Below are experts of layer 9 (counted from 0) of a mixture-of-experts language model. Rows are named router (the router's row for the expert) and show model dimensions 64-127. Each number is 128 + 24 x the weight over its row's rms, rounded and kept within 0 to 255. Numbers have three digits each.
After each expert's rows: "comes before" lists some tokens at least twice as common just after its tokens as in all text. This comes from a sample of Wikipedia text that the model never trained on. Tokens count by the router's weight.

# expert 19
router:135148141105116117128177133153133123141146083183078111126132136115181149101088115112141142150126064124105152153154149120132120091120160148100110125084119164135112125172120126120131123107095103
comes before: " of", " for", " in", " and", ":", ".\n\n"

# expert 23
router:123125144135108097136187128145127168096158129150107140119131094124115169112091112105150095112086084083086166201126134111107120083132139108113108111133131151138145163115137126126153120069132116
comes before: " to", " in", " by", " The", " on", " as"

# expert 14
router:127135140107133136093187109113148087152137097155122073121124103132169172109066110112204111165095122123111150134135131109103129120116119139095132116129111121130077141164121126117144114115122104
comes before: "-", "|", "==", "The", " was", "==="

# expert 17
router:124128140119120122111191121118102109174158107169115103134128133123145152097088109100179109100130086113069146152136156128115132095173119171098106112097073137128122157197132131083154127113076086
comes before: " |", ".", "–", ",", "0", ";"

# expert 3
router:131139156129134117106164178104091143126173124179109090116123138115151153115107121114137111080117091133126154152127136083113153117122127125099093103102115149134083152141138137094139097067043126
comes before: "20", "19", "18", "17", "15", "10"

# expert 10
router:129143156121089092133146129166089124136127123169087126133137095079136141127106123087173122117109114124100207176135131114127112106154135136100114103084123152154116169178099141119152112117111087
comes before: ",", "\n", " (", "\n\n", " and", " in"

# expert 5
router:129125153135107111122157149137135099130105097164101110175127124102147144105126097110140120103095097110134160144120139116137098101113143142117100118095115151137108128147123149100139129105097097
comes before: " the", " a", " his", " that", " her", " he"

# expert 11
router:142157111130076109158149151128138146130147104179109095131140106118167138118126118107153134139100097119099169175114127096135125132137171100136100111085105127137136147121110102114119136083094113
comes before: " |", "0", "1", "2", " |\n", "3"

# expert 13
router:115141148151104121106174136142093113141141082160110105152100099104133145126131115157156109108104078118093178161119137138126146106151179151104095101083101165144102163150114133087138126099093094
comes before: " and", ",", " he", " but", " which", " as"

# expert 6
router:145153164105090122100130123164132108159118115166090141142120098103160133111111077065166119135124092128118195166137156097129134089156142141123086073115110158144101139143120142115152139107095083
comes before: ",", " (", "'s", "\n", " was", " =\n\n"

# expert 0
router:145137135106117117120161142136105133154150099197102135130135110103103128090103105114157122124093116105096175154141135119137139105145159128090112129114115153143106154141087156118174091075080091
comes before: " |", ")", "–", " States", "\n", "_{"

# expert 4
router:136128102100106114130172127125101102158102095171107131134144096098146152108118113097131129143118111118104145150127145073142107102138154102102099120113112170143144157137095176095155117112113118
comes before: " be", " |", " have", "20", " not", "19"

# expert 22
router:115129154120084094121161118163113134139133116195096125111126101117164165109093126069167104115109075097105155160131138104127111110137155125092106114085091121109100149163099157096147099118090086
comes before: ",", ".", " of", " and", " in", ".\n\n"

# expert 1
router:132133122109137093128169110119142148112095088163128117154109101091148163127070115088110113119121137135064161169140160129126134113125157114136108075112113155120138131160127095121151131095130098
comes before: " ", " —", " W", " •", " +", " -"

# expert 16
router:124141114131096139097186144150123142141139087184105102163089117136142169094102105141137156127116115120087185140146150097121118095141146123117127134111124156150144121165082132098140154074079115
comes before: " ", " the", " September", " October", " May", " November"